Weights of a small mixture-of-experts language model, trained from scratch on English Wikipedia.
Size: 8 layers, width 512, 106M parameters.
Training: a variant of Adam for the experts, 425M tokens.
Below are experts of layer 5 (counted from 0) of a mixture-of-experts language model. Rows are named router (the router's row for the expert), down (a neuron's output weights, with its number) and show model dimensions 0-127. Each number is 128 + 24 x the weight over its row's rms, rounded and kept within 0 to 255. Numbers have three digits each.
Before each expert's rows: "comes before" lists some tokens at least twice as common just after its tokens as in all text. This comes from a sample of Wikipedia text that the model never trained on. Tokens count by the router's weight.

# expert 4
comes before: " |", ":", " also", "|", " be", " was"
router:105131119162153165142132111137130116082085117145127125105109147142092128137121144115135090090160098117110111112171137149190117134144094114139150119091133124169144160132103161129142081104100143092123111118102126100121137095122107127130123120105115182168159094092112166103153074132133128132141107131144171105148134100096144111108099154105181114145181133165173156132126096115090130137099
down0:139143113145168107094153144103116164172159132115156106102100093140124077110110102151089130166117138138081102111085165142141135157162167141126160113104171163143092132125134116119159122136137135158146122145124099089127080152145135133134090106088092142100140133078155142105137081110167138144137148143148112111061148117173081122117090129100078126133071136116138117136139146122114092132112
down1:115125130132112089135149113159122152106094143131137133151115147137131104111093123140145146130113131093092112114128072113139114098095116115114153141145137165156131179104190152133149107133145096101113150168116113078114072118061124132113112155106177107121110142090105136105122098134114144139090135125109139119097146153154184118114150122133120109100165127122144115124117109129153111090122
down2:086119136169099174146103107144112153146122146157168155142130126134170139108121173162114157115114120130147119137150160104130129146110135097095131116113101103136109127135120149108193105191122177135115102059137148116131123159117058107106162109146096105125129114109147119158131094119138131122126111137163143120120098123131139072106123090080119111136111132117091108122137147138144116145136
down3:119108099102127122134143098146161124129118080117119152111106085130103164154139122116101117115162092118132113112136110113123143136090168084111164150152192112102141082151146181178060134135122115126083139114157151106138117125100122119144068139125152089139129127117068135106138143103149113108171146129106079082148100137154147121133142128127150118135134141147141171110170144121094067100133
down4:124138153098136120138127133105127112139130153093150128140126210104162087075129083157148120144158138152134147164126165109093116112111128117152129131134118132135114142146170116112135112112136130087153111079096134113109147112136092138123195120123122149125143107123153145127105136104100118172112140148174158168091134119130129144122138096115174145133143161119140097122102148093106083130091
down5:149169126121116125089137095127124138119166120100116117134129110154091121162131131091102116161136150136127121086107108114125152117145138153115160139139162148144119134090151097120158141200097151159142129077160132140140119150086103084170096123157158104119128145120112121160153107166168093087128078101102148115174102136120124113122122071138129121081151154128118126086131116131093122138103
down6:081118094097147146121157128120117167169139143155108089154129141132136157136177137148142106104118146111140150146141135160093118161124092097140164106101153163101151121084111110063132204044110160156154128165116128067164124075178102112157164121140088123155136170083136174104142167151123091132113141130138162125146106129118143113110120119116134139144130125102121127131111160119117157132129
down7:133126129085171136091133103084140111105125094112144153144147147102090110054139107137141130149166174102108090165150166117111161135175131127115116110122158108138141116107126112132132168117130095172133129160108111104102194127104111137136126149122119147141143162113144120141115131147106098154132104148121130118122115136172143142105169129130167133109076137118140102118075062138150129118117
down8:150105170123123161082131158099148119177102151124166174171143118119093128118151076135105167116147157131144143130155145092121155113182091114144099098152144097149120151162156128105105196137112125175131123064117137140116130140099109102140120152144126094121162082130132155116128144141149148099135132127134132117119107120083162154115133118107166160113124111137101140126141138175099116157165
down9:160107124112143107141123157146178083141132110144126107102160120114132133092119172150151137156134127127077119124094115111170143114093150179117133136121195102103110148148166128129124137142118134100130143089112124132096108115160130132136148158128116133097178131140142094138185131105123168119147091107123118145185097126135138108146099103128125109128125132110149158124106159092135144146086
down10:143152132159112117159109095105101123100142107145085106141105133138127113096110116162154135100117143084086134094166128126138125131079096127135128210151172102099072143107135126151145157138128145131118180087115125119158083178116136134137095173144125097106125157132127112102096134141134142165125156156127158128140132176109117109114164122111142115135160124159130151165144112086153108134126
down11:117113124064119108085135094107121107121116127128139092101126113120117105138166100111167113174109126137171143141120105143116124114101157165152144111129140140144131096089151183118106167151119130138182105138161135089137143114099116150133116121100108102131152100116113123123137085125140119089077134127121137112103098177152143102125113095103125099141128125103131096114110074172109141129083
down12:213170160119181095145095105098092156162148134078124122151148130087147119130123120121120102116142115075142125141159120109145134137156115141173113125135165105100106133133129178114134166105087090136113119110133134117098121137130112136153098136145109076130109135134149147105134101085169105110134158113135123127170127147125111139123143107166137134152140139168129084133103112140130144146139
down13:151111131105125112150119125155142123065134113110147134160115103129122092110141138096120143144106111132161147100150123124132113132147148129128107125122206147115161141118125149124157083141099162086120092126122129177147151112087160143150129115102112137106136137105129145084123162139148142140097122122125131117136138161122125122149090145147128158073115109134106170108128146157114119110145
down14:132128122126116113160146134140160133104129153141132115103158102083131148140106118126114112140148132143156125098108099116104138123116112111108140147150158098097123136172097164098158130096133098131130119113116119062123110092118110178151080160101139152089102150146149083149145149130112090127138061113113141121095164142136143142081122121135159123164154129101145124128137102097148123098126
down15:120130127107120183154121106113164121130130122124105114117144100156156099105114131106153127142140093164109102113130119139149131115120130133115129136082101118122149099127100155161162171123092121124135104102150130106187093137119132100097112168127102114122118113095079164108161154127146136087128110106067120140143099124123147119168151131106107117111148115130080123094117113117129194089156
down16:060158094108168189164137151111098100124157103126129080115085140129129154115122157097097137133125093158116131136119128147114165097131122141114100147123074127092107130124079126164132087128171075106108137101100131120132127147144069178121105156124144153112130148138139106117115134125126113112145141111134087111173120102137111130129122161122101108103139116094122098119137177131139184126128
down17:104122107145167165144142132151107154118160127117076125117136103101126096167124149135160147191110142162100130137154134096153141144124130077139158209117111121135145115131100085158103165146180136163150145153130161166138168111111146121130107131156132126149079129132129145082125129099123123120122130149136115122100090111147142099114111089090167140080142152124121114160133137107114136164104
down18:114129138112141101189162140128108128123112108095110137137135117136144146140129128123127110111115146143135150152135142142152107134130154145136171113124180111145112102184110096120135117158098133065135158139154091126101125112131072166140180106113139121100101126151144098111127112138148144137115184136115141168132133097124089111112124108131079104093116117084115110085105133131107102128139
down19:180112137137145150091143152113103152138144120106141149142111160155108145200139115110117140103094109110112087115146083121131149143139129148169158097131147168091123098151112074146146109086148058105153120156162108092145114121096123150095095130089109118123134133103106109141149138108143127116156116130172109140130109128129129115133123126164108150161168176140114164130141136083096128121159
down20:147113132156113168161141136141141115155149170141107095100072129102115153164145094146138126136150150092135157148125116141128131143096116112137130136136132154132116122163161083149082074123134127113119105100111117130080110119153116138138126125164172184141115143109106132148111096149183077136167104127135143175136078141113145130168123150166089140148126119093122183091102153099142093148114
down21:147134152107121172136125117130111170166125105136137155157168127123131135108146175104146142123097097133110121107134166149149131116120140153147126128120060115116103137089177171127139144082128127136149110161159111162141153150085143090106125150122154096124121123133106124147133139120143181091099158115114117124139112100132153132128126152114136160112171135188101133127130149142144139117167
down22:147138093144074138121098106147114154126121118131105143128108131094125111133157124136060113117127178127126119107140157104119127071133123179107095127168129137138154149100163142145142119129145092145134139177125138127121161095095146169132126153148112155111133116119122113094164144113108134154159055135128143085106174124117102163114129104162124124114162110128153104125096131129122162179139
down23:109134098129125160144189150127132140151139101122179125152135151125131145137129129133104116097120118101156094111091165150138119083146096094078156151109129150135117111133106124114122099101116134102149128145149124082110162112131166140135198133146131140087088120151128138142131120120140149169127136120138134122117165114108149130114101155142148163099129093097124140137125096155095130153155
down24:097101116122124133127163109101118153131160181161152121129073187137134156115132137114156150108148142109134141152111125149143129148110129106134125142176154105128105097113166112091144128107152152144142117091129085131155080105142110085152096117103102095137136147109163126131130141142151098161142148097108141118095126107119128119170141136089144149105105124106124117146135104131166136122110
down25:090132095147145113098112093083126142118126176168134155108105149090100137129146176115146130125114136121134127170107142134117108127158103131166136099110137166135183143118122117148133105156161078129181157148165157127145138125089158128156120094109127160120146099133135144153111130153160152106148131138128146145139149117116108143131144129108132144114105157082127141113146135130131109102133
down26:113163189101130151115116115105123165154128125078145094113126124116117114149159119130118075147153077128134140139132163143155147156141109167133143125133121076120096176142152147109150126116102123123106138166110148168083126116150107073132117154174124156123126114115081183096144146136183118119099145119104155111145134153143168122134110149102111183101187164132127103090111099118137098094095
down27:132168135159140110177129137169132157156105127128159104109123075136119104097154153120126113116130127147148113136160110128157123137106122146105126123129133137183061186110145114091095144122140115083104128178093127155133092153095126116106105121083128153121075073151111120085140105159171132124113118134118092155137134144141092115121129145132143129146079112116124086102165116169103155099098
down28:148167142142184145118094134149105112154104103146108153130122141144148163177119112134144154133138123155140164126116105128100149086151157126167130131089113146151093098135107110145145091146151103125146158113139142130134085120130088123090152182115138141143168120101177126214138128168105089146151157101109130116184099134133113179141155151147139161153118135115166162114119130161146151135131
down29:159125112080129114085115121121137197159138158153155157132163087122150107109118112136138126094139084136179106089154135098182090114132109107110162159122131135092135102092112116151109109110121147161096156136134109141121104157094142155137149096153120185116144147145110099150140151156108106159130107133145119149133137147152139124108140153161181130098135152115150152156095147153117162101149
down30:132092158108117100146154147136083096139112124101113110103128103104098122121157143144130103141137138178144132109135129154123117155111095124135130142117166119139123133111120136102079097100102143112077123140113101112132116138123087117163095152194178106184140139137064075150140070123112121124148127126127140137141088127137117124127146119151134171118107158131164148116160140177082107136142
down31:128132110122101113082145095131113083164125118125128131175137118126134144126145125104116090147125141135144101112107163092111132101111137167092091132151108101145120105091141103153153142096140125116131155108156132141119126183089111111129102149104138111123148074089109119126154085135127114110107091149130112119158113145145133153127115117123132123159125132125125129112137195157094129127145
down32:124144140099113147147193118127178123104143104135139125124152103147096123136128160170107109137146164093103135157145109104125098142137133118116198123135088156112106102143133153134095140214126106150157130117124135167127087054118136130122146148148078137136152139117137105142110101138101142155102149131153120076115182149154135104136107106102102087136134146139089109166095125107123142140092
down33:153182118177118118109172165116136142138133062138122096154090142141146103091121127088120103158135190127159191120092094081179132121136153125166101153142137125156122086106156145121132131130143111083157127133105132112138141129145158145102142101145119134118098117132088120096128147124120110132125137124130134111163118129114094142122130131115155092114134139134114110100127076129142161069128
down34:110157133130133180114141135172129128137107145128145121120156106131146127072157131129150126111145088129162121116146120136133144152123100098164134151103159148134140177096084134142097157100130130140148095169130113137145134164128066058151092128151121133110152133174096170129060143136184149118135120132105135170114115169107160094146118122125134097159163128147139160100080076108124177147122

# expert 5
comes before: " the", ":", " a", " his", " John", " \""
router:132093128072139145112122138145132091106116146137133099088126135172137117092127173116120107142126142159118132135147130150149166124144163146163145099163108116097152086123137145131103136140121123165116117124102119091154151116163149094151118150098113143098152126156118122126119110104146133103166143122113165129143081113139143102160105118141155111130154164105118117129070154061095119093143
down0:191121142091157135142113154122149130131121118137127140114108140099114145127143125156142101142098112133165104131122125123137121154076124152169127143134139138142133168051150159135112132123119123151113141112144112129147118124093128096107135128143123134119106149139148103107085107076143093125116088174091139101127152145179144106105149156121119140152113149092126083117167164112137192133148
down1:121128134139104154091096154160115145127089152106123120119140130128109149129147145117154161116122106124188119156096123132134108111145129136114127155136147140162156132109062090155119185134143129147141117123144107088114128157174089119119142118126107123102115118090155108158131148083157140115135140115163124164133098158115131142145150106146130184125122105116129102076137116125108118127146
down2:130081153086083132120118130144108159126094137124138113089148108116102130147133125128152129142170133116103126065088142085147122139138140106133195116179106121133117133153108105122159094130128137152153123114094100144185138116128127122129142163101168098115094143114158076131150118116141087117138112120129103108137101177122089110168124113155125165132130179087169126111112115124144114146117
down3:168103175078148150088085112132149097138139168139091187118106143100154108133135099109120125092122107154109090118115126170148117105155118137125126130115055133103124119115112142114128121141066134172105159136131108123123114136131126099125198116131143139110123137123109129150147150154125171112136130120068107140136105166146091141091108145157102136182136109147131116141154082086133137121151
down4:172146129115128130128092131138163127108122171120107136149140134137149100120110138125148139098123162158139184071169129102075155186081140096144095129134135125104128117077127119134129137137093109121144119130127103085126096140139134109071172132140171126153161082106097107138107170105113132092138120144094125130150123140125119135099162138106165138159103145126144110087191120140149148131097
down5:124094124140119140133173138117093134128116111128117140145097150141112137104132155125126118147133158090161090126122127111121089117116119122111158121114134126143126137105073121118116170150177124071109112110112106133109110140167162124136155128142142083121136118182111117058116118140099090163105155122161090112094081144149111144122115151147100134143131093109149117156159144132092138132144
down6:120169145138175133151164117131142089113155181133133134138133121110155134111138147123100084132123141105128146166170132120150135170155104135120092115109143134131095083159170150123111119161097173149121114093117130178101123115137170155134128109112099145127110125159123104150122104152117151090114136159122145164153150145102110125155202127105135126142142153116132153185110140130150082117121
down7:127141139123123141131131140137106128097150095080121112151119111160137117089090135163131133090092131124117155071173098107190137139116142150129122129128188136134121146083116105147086140078104154101123126136146107147118134141150091161163083118113100084080132146116097134122114163175109143126105143153119110123141109144154139109144121138128148102144120111146128113117145091177110178105130
down8:154144094099149126105112068085124130121100106124151170140090100113108158159161153157152101143105079079124129148091140104137040147099164109105169125126152102163169120117125155124116080142084146081141102093118121147142136110092129136157167161118069156125122151127153116076098146132133114128120111140136078130114136094133091114157110103135111144114099140143123160127116122139114139088118
down9:124137105136132151115156128118150131131112104137173102119126096110137139090099107135116126185113142102134110113130122099163127117135115132080128180121073122101111099149095122126099130117159164131106132098136150125127148111097109094175139156126127149079129133101141161119160108092123162102134147140139060107120130152121148138149135089147095198113154127131142208097116130129098146145125
down10:145087139150156112125137128107159127123108158131134133118135145113083152156086136085106144158083150105170149170114098120142102163121086147154114123142134169124169109132090116113144114129125160158155162112162117148108164109120123118129156136138153144104154122149106146122134126110118105161124132159101084107134108136131121110129121161093126104124125174038128127162116123122151163103154
down11:108146182120138131127151133133107082132093146151104170130117119155146088149100145127109130099129148136143138092131119120118117119130123175129120119082119144150147172120116119104122121125146137130124106117120119122078091123157102129143115097164120122135122137117104107113137155125156142170117165112110139129171133072134137103075124171106124124112087109189109102122119126109105158146127
down12:123086104110139154109128120111104124116099159129096127115132138082140119134117099125187139119084111098108136121106144132157157163132136110103184144133167124117155110140085118144127163105124145116127146098139158107122148133099148132115151184138180177115107124131112145162174126102123163116112138148058150139126157118084130113128135139116129097106153156073115114139130113126153122117131
down13:130157146105173106142103142125128197158144120134114121088092130122124126152107107142128151131100139136123131142105120094160164090098116150083111114129076174124135131144109130128103123134113168118123156115129123133130146131120125096142095127117155082119157147148128101137135112107118124134104127146132118115135164134091134140127152110117123181142151138119145171127187111164153128125170
down14:116161146113145114146132119126114121133125158162127126112122132121127108112148135125136127119131116104095123121151146150138112106108112131163118090146102097131140121148171119108160116174155123115157124139096158148125121127089164091095114120147144147124126097128174144118140107121143104108103114128202116112147144148123098150135116126136152123106105112122139110143085147119121109146127
down15:134140096123123139172101141121147120134223111113116122123097121112155071127139148136145145138135150153138160069144106081129131114076193136176138161148133148121116120137143127159121153147106111116144122114127119169094105137149154144097132122107150146140158194105092142122148148144075090133103148134140129136137144125136110123120135141146152105127157120156134131108122105122092131087098
down16:133170110088166141140131127128101109160101176117113199123109130124140042122151096089115142097091134131149104085120117146146117095130147164141123060135152120110112148097128112102151108147106132131097141146115134125119096141129138122146137100167086157099135121171086118172136128175133120143093152138109089070152107145147077134120112175175135123105123136127159102117103133082082119133104
down17:119150118087173158128130138112142136104150119160122098104124161129133103118143128090170107090126104117080136131106135120177108111148098160127148140187103133105154126121123099165157122131138134114142154132133172142136146133135151147107129122112088156159161121097159108119120130127129143120118133119111142144097144152153138119165093160140072156131132142147147135116130092074105174100153
down18:156170172126116136105155158093112140139124103140087122148111119150109154125143158120120107079119116130148098164160128119140108144143179160126141109099130136145101139160128124099120156112141157107155112139177115123124149096085101081090113124164135106114103136128105130117085129131164129099131143135104111162182170130141134160127118153120098108168124111115122103130104139146101156132132
down19:114095111117135185118089127129146112107121081118154147127201114094165139115109136157184073125117116130140115148128121133163169121149119117119166150112078120148101095123080139157108092095112133141123114133105170124169134119138112159172175140103155129144125113150147099124122127111139199134133124096114125145152132109116109129115077111104100111145138166119112148143136099138143112093135
down20:116088106161121109119111117176109128191150126106162097134137125138137143104107132177122129136146114126086105162100126127134138119148146118151105141158095152122134101136113165138118090140122119161154144139132070165139145131124155146107162084124128130096136103115174118115120140114145155135135163157104149159093129124134132162137117131156127121176168154126140177143161154133144102116149
down21:074115146128097131123123161143136154150182117156126159120139123110090118137139116100057116124146109085092111151140114144139113082136126122143096186090099165117102109124144126132167151143069113140134123127150091145143110128146119150126182126127154085113092136153120088102070102121142145132116157111127147133120157091115099114086149120148077119150125137146137122111176144129142147172149
down22:161123147090120132135154133107177115128112126140177143123127148062126139108117095149125098084147138136142140099129139129132117101082100099165125107114105141140107118142143158153119120133117126137124113089125109149125124112102126144110170159156116114155107086137115116127119139160122087062130069148134153096143147120093136096123123134123139143176139168110087129182132186139102145146125
down23:146103175153109120141114128151116101118110098120121095137133128117099124132133117098085149079125124090093077111146151177124140129086099118145089118136109151117135121129143113117147154134117138115102132140129137097171088106124097142143136090130131120117156153142141125133124144118154133114126111113165158095147159139122144112132143122167137099132119141121130126135164131162154108111104
down24:127143164105188156159126165093099118115180156135139164150142107146171109141150130107166109091121138156133145105131132135163117086140143158154128118120174142126159108129135111128143121158132119107074138137118155126119120136137149125114122095186110151146125149150107132103124142144143095141095150142167078142131141113153148150103086172110190114088128117115121120142108140118090186147112
down25:181137114166105128177115121149163118175125156082161118091146129104142116143125131121128151140151098131152167110164136128117147101146092099121102181165141120175133118120157130136171147148134154138100144159123150133117146131126147103098158152096111114152165140153136169122072106085107166083137105134127100097105132161132149138103161086118162135155110149155108125153153127103092126137134
down26:189116092149142140120117121125156116102149118101114090141129138101143136117138106145142140152113116152156104086144148131124160149121073097166093133110141084110100101117124099112115133130171144131156147126157167130145126122089122120114166135114167131156169112170122159116154121124120103109169117138142108097134116134166112143137123131114157139141125131109120122111151157182134130116131
down27:121127132127101161097143127082130162134157096101127152096111131110144121114148135164170110176138138128145135107145155136149125138148119124133116130134143103127166115149129111107080114116165119127141141100157137128117106146174124124155108175135141138106131157137102121126148145125123173174131138086142114136143099158113115113135108154115085112108147135144125080156112136108102107100119
down28:128127151133118116107142170145145169160112099153092137094129123142141109147138071115144112110141102129117115078116140173062111104129143134124127104130133142146099091118173148124168123127143125150120136122124125123171151130123121115101115109095152115123087177177122125117149131103111156120104123111107126122167106114165105100123137104131133105107106157168128050110134131120131097127138
down29:134116100136111145103123157140138124112141183093147113197143121134138089130147120117156097147137146128138108138113129118131131136116133112118189103188123171119114131146136125086127136118126145131146160099109105138131125143142146117137100142122117142142103120144101088128135124157111137145103152142129126089159095177121091098140117150137134130145140158129131097142142159112147103116128
down30:148091096128161150111104119134136119134127188120149108073125123124115104086123115150138108135163134170126143125117094082155072136129127150098154110138100151097136133139142126141135144121105113112112074131148152138142118123121121130123122144130110110163160152135118120120105087118153105117140105118109135137191132142121179116158115142138116126107129122158137111072147142120124160101076
down31:154130132135131187177119154149161118121150123124111119125133114150157126141119150116155109102137105204112125079127136125121121134115127115126101135165115094128116149131067064159114165120128067131116136105102156131115119108170128153133167106137142113170148142144086116166128169143120133149131145153104130137117114128132124142162112124118096164138119128153124103098116129123112166153084
down32:130147147104111128127114159101106123130104102128131145173131164161118135122136150104124167123122132123137116139110114110140126100087121138126140103159209176111103133124113112118143134131075184104123115122121123103134097135143104139132109109106083109172124100106107131184096147171127087104147108106116152138104139117127170124167150144145118151169154129156138083116098150157100131150124
down33:147116092132133111129120146163112160149124120135087154111157136143091118137139136131135113167125131119154157140129131117143170137115088122130148124109116133142135145080101109136117142128163119135124145135132123160140145126127127088136166125128118121107155116152125122112129134137081088142132160120090058088124161141162080134115102168107121094111093077085128161139130143133165105091129
down34:135096128175117061085154121102117122116109138123152071138120130144182136142094089102106132138110099143132128142105148111123147129149170148113113130114145152151073102138155136101150160148111097133123157151142129132136125123160128169136098138085146153125140162129128107123179120122131139114090121104148137123134130122113083099104122107099087131132128110106150173157109095132142120126103

# expert 2
comes before: " the", " a", " his", " their", " her", " an"
router:114107124139126167108118153098084120123104110077156156091114085140136086115115081141131150116144131128154131101140116131198114146108135143151140128154125101105090073145115144133101160146107117145124128124122116147127108117159128134117140149142131150135159125139098104156131119165124146139155166114114136112118062138139168110130137137146144176145128160149132101128100093176149113127140
down0:189140158124132131135120143105111137108146083123170130147123118114100136129166082151131137116118172123165104103154121147163096139080144152126127132137141128143138159060113133104099157119144145115155112172131110159133120130130094127103146075144175086153135101167105134117100138108110114140115125137095116078123140179150125106108119125103101130136095136124135109098168152160111120140119
down1:142173091155163143139128167151111133112144114136162125148147164134134111135156135121126122164139134105099139134140132132167108137145123144126147134082082141143104144109108157134117139111065109129091123097111145143068110127146166099135128107122131128142184139119130143144138151137139132130128180159176123057124169107161123121141125081147158152143164123116160183090145126132118144139121
down2:100128119151156087171106124138102148091120142111133117107095131132120127118105146108150135144149097150115075169149085150120089129153139108066173108135115107163154136137179163128116154103124102121115134148140083114093135129115140106095101145084097108096105101148143114139133142162117179139162112143088144178134126111155108147125176138129133155120138094200136136141112095120116135117151
down3:134085145109157138083101132123119131108102103130114171136128094112148134151148113128076150129137118093086086115107117156133113133116173151129160134183141129133150114164110151082127111079140113110109154171123129139127120117127107116107148107119130142133124103129162125144169095126128156202133140133178125094132123176092112132170131110161133162115143091091105157133132138130117158094128
down4:121134096146105113120136083129075072117118128128094180102152138137165137163089145112146141114093154141159101124093147105098164127092136127135154148126102095107106150135158169128162148109120098125120178116131120160111112150109144132084116137156130157107175141140169123169156144123114112127108081123088115121137117119107156133121100106121138121133172140110147129084152145126130123131105
down5:157133169122073091132142116136137090119116133117137149113127149139139133108136129138152087111116154131111162126146111109112093149153153137166078146147138161147094151153093175149131139132063096135108131098131171130114142127089123122105077116155129108147098145135133083127072109126131133139124107126128130136109161105117080082120172159135105111178128189120104130119141134117155117117113
down6:131158131160135104092132117131113167133128139145155108118141146118149168090130134114101162171136174099141134115127116102138132137123123131105119130126121113106166122139122128135129141127130137153177128141163117129150100152113102126152151157102151080085135088148142118108099170120138102123169093112109118117131110158110133055107125118126130131149136108116125179111151140112125138128137
down7:182106103118122142142084101125159138079120089148134165187092077113117114118128122096094133124118134123155124088140116128113116139126107118077119124118133166110127155147132125127122143115127120096118144123161146133088149125126132108162088098135096122137110125168106109146097164133121143092114101131171137120119129125108172145132138139141111136122125102101149142141102144121145117127128
down8:125124107105106142103132170117103136133134113067151153129131133119147131126108100165171100123134118116127133144126109131182117144107144140164151081158127141155141133089113136122149117093146152123162153125106122133159129164118142110151152116152131158105131141160104124111117137140128134147128122114104127096116152129118152138142114122151133135094121155141132112099152088142152148112216
down9:131104132114118126140118144146134131094110175125120117118118120141152128158109137154150101055132195116118136120139110142111167144155149143129154107134131119145127088087111123143155110181163109132093157108135106125137107143153134099125121133158126127132157117096101143090148175103154129124110138091129129133165108123109120148143127124170127119123140162143130114100098114117118130161186
down10:082132098126126157129141093162122144121045163094116117104141114083125137109177169107130135149157127067121112089130110165095128166150173115110129129119129155099086137173109185153109165135102134206099122148155155119175152118151133119119146140129147096118125161178105169116136131132146082127102133138142183139108106129134120083134139133167138140142166138160129122111115123133100118121091
down11:135131123135150158147159156169094073150132107133131118120146100094177102115129119103121109096124132176128100172162096127120122116150106138181130161153125141146104123095097131108140129133131117140107115148108154090136154132156187157136164101091093133131136111167108146128130138196142145089152149089095112130125103147177131112144126168146150108132135102124098103146117083117108170169132
down12:118122137077150160125175089111129115114088130161098121118117138093169167125112090126150103158124139081102075173157171131126142146110132149139146107124118130085117081176162143154114120130158162135135131090163100148139153086098102134167152194128125151108139084133124105157152102143148138118142086090066127132132109099124081115127151113131094155129170186127147154091143145132147094112125
down13:132129101138098107115131105154099117125128156168110120108157120119136161160086114159094141187138143086135128134093134140127133178133130081118145151123166090117152112141125127150114116129158069157152120148119129134174165155128059117150108152116082138082125131111100139127160132106109113128142122104128147095122107165164153106146166111075170130128146137139135110117126138108139123140108
down14:162154151138146131150142135147153150118157113136128157122157152146104101123147154131122144125106126117112150141102163124133177074148112139123105101134109137113129143163152099139115153089106112071121112127117172127126113146087100091107072099113115130174140148115132141121091079116162128121173117129160138118114124106139136166069135167082140111128132111130134143130126117124128122160120
down15:126142139085133132153122088142115144117122133134130143131125144135167136125167128135147111086130101115125152125140148147114121146135126126112124092160136166116136139146096125128100086129113164172146141118117158091132134124138110137095124128121172141129146123146136132100142154176082108161117127113098141166143136113099136132123126152135115122122156119085109119130064124081106177160107
down16:099128142121135153122136101147147179143101126165150081136154148147107127151067130163129079119111112094114171176130158184171144102168069146106136111098119141139132090155129100155121130148147149165133104148163113119152148130119115130129157138110133114108151147121143134109125095087141143104143155139125127128117101144151149171104104107114113150175153150146142155136140154155126150076164
down17:120136113106146089112130145110135139130148144183065113141125168097141068140146118101138147146139107147114134078092137132107153111144137135107140164137104090109083147116186130139119116128098096067150130150118117127112112142127080154105121122142130134140133154088124172170096135119145166130090097117130101154151092109134126171115134087130163139084114141139156140113124105140138136120086
down18:132128126147108129114108142152120107148156100077188053146131167113137120187110125135118099125120120199103088127170140125161135126112110129153086136143137115127127125132105076144125099117144108137138126139128156117123165130102120130126164069076141071126135131130146116139109121137114134151102156106084124130132113136112134081123143136115125135164131099130141181134156132139117125128105
down19:099124148114148073144133102059144156146114117119146101104090166177123080131102148090135106119139183124107124156132107113124121145132123158129102137148127171110107122114132100154120140165115123082107127136168119098102143122124146131112107133132139105129135141114114118083097111135092110091098162152124126163120153130168114153077169110135125174135099097164141109140118118150096120078124
down20:183100168121134079108141117109129099112127120141156128131154151116129136150127118133157156080173090120106139133139116137157115097073123097107146123143147124157099117161153183133130113089134112143163106119136146134093141141135119135123098133105123141157105122129083125138116111120108140089133139102137138115095134151111162076166136116155122172079105129121099101179127116158116092103106
down21:168136112094094140177108125143149117113106175122141104072118112136119163118113123090135115126114083130144119129148133147140133139085103135178092137147121145148101097140099145134153110161108158102131120092121138112146156100169096128135098120159153068157112128142122116132123126112150120104169082142111080126115163103141090097104107094118089094153083146128112138147090153091111112173128
down22:159117148151125154112113108146131141099132114115107113131123129143147087104114133143128147157172126150136122135137124128124097123108135119102111155137107133087097139100151081161108130146117122131130079132160145122113105127115115106118129130089145189158136136140127146178122119150103092090116126146124130180155149132125096112111114142150170128118110129167127115124144083100091150142107
down23:135134086146113128177172158110119113148107138157112118122078131165092115125134216098124172142120052159164151163151155106125105095125156087117077131105136120115120169136090132124143143132132084074127127145118137117138122136129077113131098119113121139149109097115106159162117110127106125142140063137116097139125135126132144194153137124095138110147156127135106155095166142098178155119130
down24:112122170092102138126145136135121119134130102137132105115131111121139163126097123165124118134084177113153158138141156110117169175139095152059148151129152134138122144132092125138139126131117136130152159097179095141128168067138098077160140129138099135152121131123121144119142092125072145141118139134101106104083128110149170137136133133106097138133122167079133167120102142097110152145130
down25:098113082150155132141175109109146121132134151099118129099113150151106127121120141141150108129125116151123119182137135130125145124113131126171106121107121118151130130104136148128175091094146109118141123129106137145162136136125116102100141122152120153154130112120124146110096136137106139091133093149137101121148132154146111141125117168136136072113096146139106103132121100121162191150111
down26:166125106156104154133147126077131131122126113141121115107160122128097143126088144107146112145130165129107143106133143132125107110133169109101120138128143142148109124135104116119143099131119128129118143154117101174139138127166124130116143133115132165163103138107130159150133148190144120144127122128095110139156122133159159144167162098120080146142157140173142120121127156087116094115088
down27:131154131160113128118119142126118186117174147076145092141136167094144144155148123149127105112128122117150118140142118126099165103078139117148125158090159105108150166070130125132125110109109128134146140161146085109081148141083093140111170108134169125130158134124143117096144126122110125129090139122183122130121129110107134089143123165126075113157095089113123135148122122130138133164126
down28:143126119151148160124138126126118117136120131087131142102109138113117151141157120145123109101140133086177116142155156164124141129088052097125120118164090141124157136120137135134178125121104117099151162130185144158121107126094137118156143134154132122158141057090145084086150156144125117088146108143138128123120115150104130152142115143127140116164136180117094109144105153099110128096139
down29:103117130170076132150151142156120099124150114148146116128111139146117153164112134160160100107104135118119103132171143131112127143092126141121090137136082163113144163121073151124139130121127064112123144121121153137115127112152131124178122090110188076116114111106103125137103180148140111080101159147106158152127124126144163077087171168096113078154089142111086144095110125133179097129116
down30:150110089124121167112104121165107123114087164162092125151119124105122137136109129098114123181111119108109138076075118155112151060123105144112140121122151134106129107145113093108171161144159169087101114103104162076126106134156099144134165173140123155161109154125135116144066104109140149184126143090119156112172064134125154148085124105124160105107112172108152148103142137108121107114114
down31:123095183115150112152108157132126132126126100082154184102119116099150111135142125117134115137099152142125134095123120125102135137136149133111112142142086184147073157139112149107083143135124143150088142086140143153114120098183139110124129114107141156145116137129132159141160127163157120137129185097158145202106113125126094114127159106153112122122098143130152151135113063151095099157091
down32:066143116181070113142107126132100132106111134122153132136150122085105113146104130106115154157129133153124153165159181114137102130141131123153113132107152113136132140150103102141133125124214070122135168107095108137105161140112141116152123117122102108122108098134123127081121129104141126116133080185162136118135158101123155147130124140130130065088110138154150135121172098150144131170061
down33:103150131163142149072184166111156112170104139134116122105124136141177119124099138145140136100131102096146087142159141118143134141114134060109095137114130080130142123103153132137136129104127095106097109129130136140120110091099114089147165145117150114131149137113134183157156161145151157150139126099176127165160124168112140159145192090118106157137118126138132122145089107126109172141151
down34:096130140168132123134127134135139129127080120128081182158121092131066156100117156131154111139125113108158170104097127122110103134140103140140121108118106107173155136106131140136115165094183137156137113146133141131145147101134124147128104069122109092132127146144160106097113154146106128135138139149120132164130135116141182139136185110079134125151168119084126131128114141139123144121125